Experts of a small language model: a sigmoid router.
Below are experts of layer 4 (counted from 0) of a mixture-of-experts language model. Rows are named router (the router's row for the expert), gate (a neuron's input weights, with its number), up (a neuron's input weights, with its number) and show model dimensions 32-63. Each number is 500 + 40 x the weight over its row's rms, rounded and kept within 0 to 999. Numbers have three digits each.
After each expert's rows: "mostly gets" lists some tokens that are sent to it at least half of the time; "comes after" lists some tokens at least twice as common just before its tokens as in all text. This comes from a sample of Wikipedia text that the model never trained on. Tokens count by the router's weight.

# expert 14
router:497504485544544577553490500553507439477470518495595481431442487503559450505449469491503531536461
gate0:520462518563530539542508486479465450477527486452541494562572547515515458534557515478510489527503
up0:488521545527546543463513434518445550485517428554524547513493601557513523547407479486445491484482
gate1:529566446558511578460484464464530487440542518536475444504468572480501484591460474457440521536467
up1:487532531531513473468509534632503459557452534524448488464531541547515505561471514466479504480482
gate2:522488474552538548517564472428512480536478586464520496564543485513516461456481445447457549525411
up2:402473469532463465416450410455436512519550528496484497485467502573478459510460525475510453552509
gate3:478487494484458517509489506550509458465401609466435428533466535510489484491484495467531515488534
up3:536507493552536530561595450546502447492468481497501481580478557515518489537507539508491487584499
gate4:514491494491453525506517501517516564568461510391492514530362591472537502547460508495513476534541
up4:509472556564474473503578467470509486472466441480388485556541482488473494500466485540487547508499
gate5:573549498477506526503494537599500472480478469550578531462485438515530591442556503459563532475484
up5:498536454468416489518523536473489464490492466532496488497470497509424460500453510484486541504483
gate6:503542487549520509454451456534500463500466571493468524509531468449456496465438526528479483564512
up6:458437476501484539510433549540476531492527518476444605475468531458476469585458492515463532428513
gate7:398530508543483546514476595520600432484504498481535427542496474514528437514483528548523551496530
up7:467510472528447462454456447504565556523477459467523509553517461438510505530509582483496424488528
gate8:519471553521556479533492454457470494514429462510462479493479517506440481511452533414439464492459
up8:445550484498543477501512458538528520461499550496546501472477514565497591463587521516523455476490
mostly gets: " 2", " b", " ", " 1", " 0", " 7"
comes after: " |", ".", "\n", ":", ")", " 19"

# expert 9
router:534519531438525531514509455562454454495508499577500536532450526494476510573458499474458470501456
gate0:487504461505541543492439463527527517459574501561498494474427545499481452439469449480504506475459
up0:455473499472488484515471514536537519479522504443467467495458507518512521493523496435416465564516
gate1:501503461500529465462504565507450520548514508590490491459558554508547492561539508470500575546609
up1:566535559468527445499527462566463451432503428529509566525429514458520548531450515496542454461565
gate2:487466502522471501509454529460503537498553422571469483513521466534366460541547613514510528495486
up2:484500479567541505479549538476443513551482518494532533508513500486514521599467496520596561495517
gate3:541571513542457501526429522599549539441505490559594488456423545440560477454525490452502516450505
up3:530497469517525499530508513659586431503475488434519522472469505464461506568419413538420535506410
gate4:482550556449535533504511451537523475486485481500566482419498493534530532498483435463546539477569
up4:504412526488522496513542514461482516575469490442552459601513480487573500550600472462479493522509
gate5:480510515493438576524510534507447485442411480460494551500357524563490460444418490380478454474472
up5:468544512570519467478548513505463407454473554506464494496450455415512504467518514546500508485530
gate6:541502464445530560479517564483458517510507526499498519510460540469463524504526526508538427528524
up6:591520439442501443436450578479477509465452444470474546498538473538459474525512482513531459526425
gate7:468456529401453552452496508487522494533504496507512484490480468500475544484499527454445446514553
up7:501521533492492513483516561517532573486538511469518500459534458532497519475551545418449527559474
gate8:500481543493525501508570486523528451559473504534517515467469416524573511499442537527516538515472
up8:477455416468507510496464533496484471441479493517474483575496486500518515505439479433560494468503
mostly gets: " I", " Ro", "I", " Ma", " O", " Ho"
comes after: " ", "-", " F", " 1", " f", " 2"

# expert 3
router:530483461515512597530440531463451505505509492512496559538485447521523430584539435560534512517573
gate0:535575529406500496485530505526570578525472451455520506521524525507467535519509492397486491519507
up0:558477483522481535447444514502502524529409449521434513473509486535513460437554485531462460506477
gate1:485532459494514459570507528566470531469533483556445498481495452530550425501566485521475510494512
up1:431472496497481551520488497507461512499467560569461527559516569597457444540470431520552512474470
gate2:500494438431437539535505485470498540554529511511565517565485509537544500489610413482550481571558
up2:509525447534518598497488468532426459500511439468475533565507525537506506507581536543479455541526
gate3:468533529499550512481543437539531445556478479488575558461453525460488551463501481503452489519534
up3:476545426537531531545446578489428453529529572494466514541422580502474470472494476558447508490490
gate4:471548609466530482498573454527472528491430420527519480468575500534490506567544481502520500524513
up4:579561570521497482567574482485509533480526467531514495483521510419475478456527486500473524439541
gate5:394505505520532536537509537527501514525399493498505405444471449459542524492523488463489492525512
up5:573498464464441461536513532546516531474520496521569492576549545557506498479535510532501449457539
gate6:454449452526553441555461540480529459510439513502540460523517539553480423470532539461500521520475
up6:553528495534502571497508521504568463503572542510549450441434514500462485551437487524503472455449
gate7:504483516513487496514583509524563500570496506468509476482475438558518467452499554541523517431545
up7:476489520497532517516544543549501446473534496476578432485537442473484501539490496424560518490522
gate8:481478524505492558502478528481484548557498521501525557520492494529529541540500487522581462508549
up8:437521455514463488477526421483503409473536514476499422529431484546522553451547558521465474537488
mostly gets: " on", " for", " and", " as", " by", " was"
comes after: "s", "ed", ",", "ing", "'", "ation"

# expert 10
router:450465497471538465502508563579458461536582490507479507511513474521527481548403483526486475524578
gate0:509473485579619553464478464480508463459455477520534516504441471430567484483480560426535468528528
up0:520519451444456511481487503496563574421530563460496577492550499496453424530495420482483549505478
gate1:509463493519465521537507514479495545501560520541438481454478555514481483510491508515507509545516
up1:444534574457483545503518501529541503476362497514500584358505480509515479498478573513483430488549
gate2:533480458501506553510526493500513486490581529547485525512487459497502484488454477542520522533473
up2:518493563501468482517565430473498503495417541499492438461519571456525513520534540486528509429494
gate3:544477512570564468492521487514505549510487480434469494535434504454546533445534548503575512483459
up3:489499496526489487501535562489472522472523477472463473495547534537455488548468461501500543483515
gate4:489486492522433461489417444472496555535546528405506543511477483467462486588453490475508507539566
up4:487517505467485538558467514467477442525567503484533430478525464426527508539478412543529450464531
gate5:574524517497519541491461511434526507552508501474484411490495508487580540591510575464524415503479
up5:460424478552432483417503456459581509523577529469486485543564466579515526437477426505575451447447
gate6:484506570471496443542460507436481449495417474543463458428574431488546507479452524535508549490534
up6:527510537472479534490521577524468516451475459491448475489499481528540521507503403484566496630524
gate7:511522519533492565528502433521532507503517462484474515518503502559481504516515555478495510498543
up7:453495546495550428495508494485544468519545558496528464489475539438539535517474488495469448435471
gate8:471479480504547476526500457485496450450482474519492480547504485483463454468532551522425485551540
up8:484490504426444514521576513449439471519469470501489533475456543401530404495450557526490475483479
mostly gets: " A", " G", " O", " S", " K", " J"
comes after: " |", ",", "-", " and", " K", " G"

# expert 21
router:531507492536568510565530552595473493544519475476621543536487508548572525554462475540411524524604
gate0:521461498485547516500540491538579477517483482519521413511504519443480415529458523490502543551438
up0:455477499486503499510463536483471554479506419516523462409449560487467510612485472451482536476429
gate1:461540444468448493513465535531535544552445521419481514545578475551471491436500512559466531554524
up1:413563514529486493501436445517477523455483494460475459607472508492488520555464545575466408511474
gate2:579418468502490566536520554494493478539525516499576510518548496505558424503449527453517450483470
up2:491491492504596486561562547617471498487539521510517535450430566544461489473496527394534516503406
gate3:567540536482459519510492500461579494492552517539550531436531479507426436458450538485499511429476
up3:577541482429423507481558489518503489421566535552549517460457533496510470484460517439467528521554
gate4:476440496511422515570550495453515453518513421511512471523451477580441479527518496562496495511524
up4:505439539481496542586497509534422540448465466502520481524489454458552544522553580526512512480491
gate5:455549467485530558491494526446482468532475504527515522443516462475454549586508505465481514515459
up5:507563578443469440452466452574427447585465466489547575500490507524492583504521456511430537486437
gate6:526437529474512554513524447539453529571503467479493521477451537528524525506466565528478524532554
up6:537530412478474455473561481474484504452473504476493483462454490505433504461516464520474488509472
gate7:530574532553553502502539474561490468495541492469543424475530468490539345504478448449485488550493
up7:538542508497514518527507487491521441507508509534490577536419457504478492505458533483504504554578
gate8:499523518526497505454499527463550487519522598532471566540483570554493482446483548493480508442597
up8:510521467430510492550476542502469529499484595492465414531468478503496504429477511564578493497545
mostly gets: " re", " con", "===", " do", " over", "=="
comes after: " ", " re", " be", " was", " b", " w"

# expert 13
router:515466489526452465528522458463466509474522494500509578503443451477525455499506471554454580537552
gate0:451469573531543461564500486418509428446529449523462491568506482516434503557465582536457524525524
up0:516527481434536473505458467503471515524461449507539477543474469490530425541467472445432468565473
gate1:481537504525551486481528446539456499421495493506454503525419502474493474452522556501527482505555
up1:512513491499438488490450503508388429480476475530424448524492455515461524525534550483510475456488
gate2:570519492528462457573428485533517535524531463469443516453504447577554470530532530450518555567527
up2:485432504481529610431528488547461493519520467488515486556475536550481380526492495511490517519541
gate3:490482482472560553534493466472545465481533469549508502458508430523506498508495521515600489409517
up3:517524496488497461464488534455425516523584446522481460548468440519453502484441488421498517463500
gate4:486530384522523471519518517484485522563520516396488576500495534499557466524509490482503530569562
up4:505489521531558578467493468423525485467516486452483500440479515471536469531586459439546487468482
gate5:537481410521489508569542506416565506589502531460574519471418504547527583557570521487529511458456
up5:506463491535532469550498475496448520539473549584450468495518476473480506412478527562467494469491
gate6:497515434498534537506532560449419436510474436496539542506494459493501433553478467450478501502505
up6:438486440546480595413546519578505528434508482429511510492553474539515509553543522503512499488573
gate7:535463528438479496455511495493554530532519465526629464512449464437563500444489493497444528539597
up7:417499513534484506451566430542494493437535447498492576492472479474472523500469581495483510538460
gate8:565496401437473485465503536482505494560593486547492486546522509513477522510537467528354522565454
up8:504522535496545543472433468479506516600481482505539536518488506583530479532583543550551465565478
mostly gets: " Al", " 2", " 4", "4", " 1", "2"
comes after: " |", " 19", "|", ":", "–", " A"

# expert 8
router:511547524511552429480537435528520464532469469444561531537581504494533450521414478505537541437492
gate0:489500490448511473535419556508498525485480487460556419449498557483487508436477537483460589416491
up0:496529540533471457522496485512477450532509454499438562519494448552545494497476515470532456491535
gate1:482422510512551481454409479536536457514453485475515477496449471475516577527504511474553530517503
up1:553440469464448489537450525485493541541518499517458484484548517480483442505459516478397476531499
gate2:481601530482506512554463584489471394523567483510439560530460539490486485562480489510522467473525
up2:514480466479470515477464497526438480482546519486539495521484498576435462561526509493511580468468
gate3:497509472536480504518588465521537544512456444454523449477516441519541531524466498536456442484571
up3:541484453519521598459517459491506467514502554517476489550510508551486496485487535468552540501462
gate4:456516438545538509484495547428539427560457496552444575451551542534528514491471496591485465537448
up4:526440468497530436454454564464494462417514465523427503519492469432472488565485471572503485520487
gate5:525467564490509523474567557470474490568463522533475550535515527509488507483499539469452548508533
up5:464498534471443486568524480478455472480507532484480577512467442441434571527519495537474498455476
gate6:514499475497537442423448464506517445548547503510488492543523556517517523545471552457550498489417
up6:443466523529526544561558520518455542509494470402482535472492500524489496427430496503509485453486
gate7:399530402532507482501580470549521497502521494561548421493502554471551547468454550518501612500545
up7:504490484497508481454520484440484431484523505447440584523510451520477467464532414501474518520507
gate8:500518511519478548553425409512626533403522488471491442476554495521590440508453458386499473471527
up8:527463507565458531430514456517482546484529524533512529460510426459483499528518474524464565516522
mostly gets: " W", " re", " co", " F", " w", " sp"
comes after: " ", " re", "-", " (", " de", " con"

# expert 5
router:563496526448501597547439527439444493453421571535524460551516538544584467492446482474518555494531
gate0:460433567531460470525602551440485534492450526573541515490512536512555556528604571483516515493518
up0:528594475542525476572540522558563518552499482501533423507553417405480545525546537440538497532594
gate1:448517520504541365457502523494442496445468485477516514428509465471528482501546498477504534481490
up1:455506510523507498503579467478489492504590455538534486516553518474531478517523529529554542518497
gate2:509528547484537450431498526486466470533542466493496483537469540431543453478505516538526438494534
up2:496497491502442528484422466549498429539471444488486517484470502491403454525485467473504512490492
gate3:517491481538495456501528500476588480530546524495504484398506476482443492523516495505496554532472
up3:531528560521481471514580464438464557434498499502536483486464481534500493525458486507528460501525
gate4:516481487532442521516477543559555494436501522511482564531522521529517448486523535441526430488520
up4:525526475493512489451519557468500453505448512446549538468555531426541515543450545476462474498535
gate5:463544466459514545503567478521568528569498574491494503521478499500490524495417452545511514466530
up5:416486495579545502489422544531549442488496537505478484583463516513495433535539510495521589509485
gate6:487444523498519572467507519552545443455545538564534488500510504547582480508526474495467498478491
up6:500543499514464567541385439476479492513429514531505536550434495450521494551489542462451420551502
gate7:477503460474594489502461514470472472442476512536509537489554565571531508473520452531553530448603
up7:520564522531552494488508524510532511454476555466498482512595455517424447450532517502478518386450
gate8:456514495471455451517476497529529527589482525514485519489478576528462532533462521451528490483517
up8:492499460472483482440473481482503467487441481503516435541481485539484543582445511531443537484500
mostly gets: " |", "|", "°", " second", "---|---|---|---|", "="
comes after: "\n", "|", ")", " 0", "==", "%"